config = dict(
    d_expert=64,
    d_shared_expert=0,
    activation='swiglu',
    router_score='softmax',
    normalize_top_k=False,
    routed_scale=15.4,
    balance_loss=0.00504,
    balance_bias=False,
    vocab_size=16384,
    norm='rmsnorm',
    norm_eps=1e-06,
    lr=0.00166,
    grad_clip=1.0,
    train_tokens=209400000,
)
Below are experts of layer 9 (counted from 0) of a mixture-of-experts language model. Rows are named router (the router's row for the expert), gate (a neuron's input weights, with its number), up (a neuron's input weights, with its number), down (a neuron's output weights, with its number) and show model dimensions 0-255. Each number is 128 + 32 x the weight over its row's rms, rounded and kept within 0 to 255. Numbers have three digits each.
Before each expert's rows: "raises" lists some tokens whose logits its average output raises strongly, later layers aside. This comes from a sample of Wikipedia text that the model never trained on.

# expert 58
raises: " with", " for", " |", " from", " in", " and"
router:119143174132118106151178088163145122152108102102068103120106158118148119147132121102098119219097181109097116168106129111145149152134138161099099108122114155125110138113143142125104176117107082111199128137130122189134095105195074126088113146172071101135086145045105109106157060122178123159194175097155185111086104169111148145147153057099149143144092109100070067102158137146124156083122141133154110082143130111142150165089130128136163121177185104073100128142089132157127137121130139120153152115176089106052158158119129172143122092186114146215117110084130158149117232145122140178121138152156128161129094096058125187173106125132151094134099145103174133174137136116121143136125046124135156107132179112163142136100207173135146079133112099099138143160119182186176141128088124
gate0:101126104103125118152201109178151130116124084126152141143073135155155146096151198136141131142157120163160217117080117107174087129123163121118137170074133145116181218174133093190107122098110073090113144120144093093123081148121186120103163184131129076166099145121123161150119122103145128107108123092116134112124131068176141097102137080097048157096139104121150156105116157090062181132112151116147107128099153106076128153125140153077099121162139127144115181100106138158122166142144115068160126099087143174110084108115154125154118137162122123104111145174056135119091117116147089125129112135155137219160125167141114146162135131081170112098100150105065033110142109079099115110150176140117163107129094055097196154133131143177157100163080126169104093125080118138108142174225163
up0:087114135128121183117189132161104162145133068144119099099106139168124100105116147154159162147134178170161206101102098111098111141091161099131105103139078137086074224132193133170097130095144165102151100093110127090158131137124134109089107168136107112166091153111095117109150129007129068131089084050119159106065138073170091167114135149099132126147185154127163123076109096129108188101151177134113120128126065151114137149141120097057162150167153112120150165125087135110124111151132101107153128079085134128117164108163142124109145137113164162191098118147081177170108141085155126082165116150108166132146074146205159174171152089080162084113075099082064156154150096103072091122134118165095113136142136152120182153134121156149169106099116178161162115129132098145141150118126169
down0:115139174165095138127191093045150135125169139078126085064083150164138095123110139141103119159098141129136157195117126151063081083188126163092093108195120139123088165128138082092104151169085064106155172202111128093150151164133080075129101138176111127092104156107074092184122117056122123096160089116138143062137142134187128158171176143115117144137139167112094128114114125105160171126187093129139130144158158142089135148101149087135142182175134107157160118131104144096129187080140172103097077140145075121068105145151118129073141118176162116146164115150184178157095083187152137143109135094128138098148186109099167167190157104176100140171154149091159111127119140154098132147107156155100142126100166129111170130105118210085144133120117095165149160100132141118175093073080132

# expert 31
raises: " times.", "ley.", "ic.", "ple", "mouth", " County,"
router:155143097141114200115089101128110112117091098165096109110171100178164142107101217125143162152111155123121108127179172156122224068159146183076121099119153159111140103105093096146120151092107113123159100143144141127146102123109132184086128087144043103137110174163116132076122123128065073137123133121115158163148140124088044184113199100120157130139136175122141167124125155184179081134162158113125133154143124087147161168104149168161165092124136116142097117180160107134135132096114066143127082123152141088085151162131135140091154146141156175143119137078138133171127061064132114083121128122131161113107112144083072143097103158120184148130157140111166144149165132182135128141207053177107091183172157120148191153072072096128146085098124092090178129121118174095153106097147089
gate0:127084105175130111083113106123122134101165149120101183149120145119171163167143082135142115165170130151135158121102127159136207152095134094139137089122127167134122117058124103118122097159101087155114152098133145108082100157109178137116138133156088161200145037232162113156130164135087149128126100084082166125116176129169082108149183104076100043137171109127070144076169110093108159123114128148104094083173094136104168083102179141102123147077132145092069144142194090155121074112117133121128131161139065140111147055160182098147159139086074088123137126116123147138129138102141141105100168192101101037096160114106102065111114091162154095141119133143113104115095167113122102144147118164229138122165112153143172152124169136200172133131135099119120149148129151153131142120124081
up0:045150111131112071167160133075151126082132115130120099132114127129113144115145108160102131104122108082128114131151064182099105095168179108130150109103126075130125116099089085109132152158179161177167140121084113147145162127144131092135117137068182162123254141097121127217137103180168185132146121121120075135099148153078116095106130170148186110117133144160159094109117187146157088082125137134149056150117176124158141086101079134130146135172098152096109106123072122102097161146155097149056127129115141119110127238115152113137135147135157090104112107116121107137065140141158153132090149089097093189114085188126186185189159135143110184125156104131171052141142158102148100122094167101125127118142150175070099148126091184075124135092135145103094090100130132101136153098100137
down0:146126112170138106114133118150115120104126141170098159109092146114160143165139137116102134155163107137056160203085099192093125159091129145132079127087111144143087161171121184191128158146152098114151118137104129115110083074123141076122188093056192183110077123159179071159110120154083108083187147118184142132138149121105126098140128143064151154144107182060137168148148126097141138158061123062138149129076101145135088116145077162199152129110098175125125139144113123163089099127137100143195129059178162147157141131136078107126145124131095157157075123075145090095138127167134111118140158135078103145065164180135098098080167128114112106096141094117106187117093171107146133115151168178173179125099130096106043127159168135148157112051124143128136175122133091143188167113130127

# expert 1
raises: "\n", " ", " T", " Total", " R", " Ref"
router:155183155125116148155109141159150102095114116140162109099118134186163070053123097170189143143137175129128029158139139151170147114117068145158165135093139098113111127119090139076157152074141144092120141056130169147142118155116099185093064107169072120131079114122176122124070144156089113094090100128121115184124077166180088141101122147122177137126118124161141130170162130092164075093141148115104126153090096086134172156077142152103156107081131132157149060142095094107117147050100093165097121120147112075112177178110148132151094111082134139135122166122139155175164091089140105072126087134120117099127075140120103160178097160105176163149138154073199107130131100126163166195187085145089121151159121187136136102108076153189135138092170111106114073137141174117094091116142143
gate0:144130106142109098112078088143108126180151160142155116081114156162152094130121137086164140143149147152181102103060206228123099138139085110080078125106116175127115176128107113094134053141079113142137086133139170083151143088096079161191116140131150126118140100144117170089097122197114112103119127142097126108167134135086128205148132131161099128186177134097178133085078127138126139086131112080142178039106158147154068129168128091122136141171110127102093115064138128110203142143132111161107066111162126117107145170117142131159054141174119110179134127139118143049211111038091142159098123156107113130124187114161104136094122088159124135093127121142155121138143129087068111128107125056098098088116152152152072118135102122110051113118151121113112102092127134180116118137121097
up0:168116136152086127160103096241128120208130102119185147109137184126136103139092100094128105156136162076093118127012158203127105136141041118087188134123191130131092185157175173120166079131143058120144113082162130146137112118107099141146155149135149105064131120121133128108114145189103102122148093125103113108151125128123152132140126086146093156146143164127163149105115145096118177114174104087090156150147134160155097132176162106105155164170068148094152135119098168099204118138136114108147074135179080117151133126153156131159118138106117078146139130143109097071174127106113108156122082111125138087087078112134154145105071114159137126129111143129133127142155114111073128134099114083091108068094166133167069130134125132184108035117103126145115139047164121161111099073196102
down0:078127148061070103153133152123149045119144088203084132136106166151129081171161083128107160152152080152088183161176090111107139114126084117133118121108178118155090144119117083104067180095105171121152138077112155079164144155147109095129118130127101176126105089125179167132117120110076114123127164103150130119110084055170129114149129137112127170091130164121139211165101093143122084111137120155092110104116111175116089161081158110106085097063135139150128089162154190162150111200130109126190100139159165117177152092066089153182107122118145134171192152119146127120129186115112107143159084163132151138117116129144115097116149137133136122164065080102094074144116113203126105159141241132148123174173119154125155166103092097100113155146086140154133147151158100109167069136082129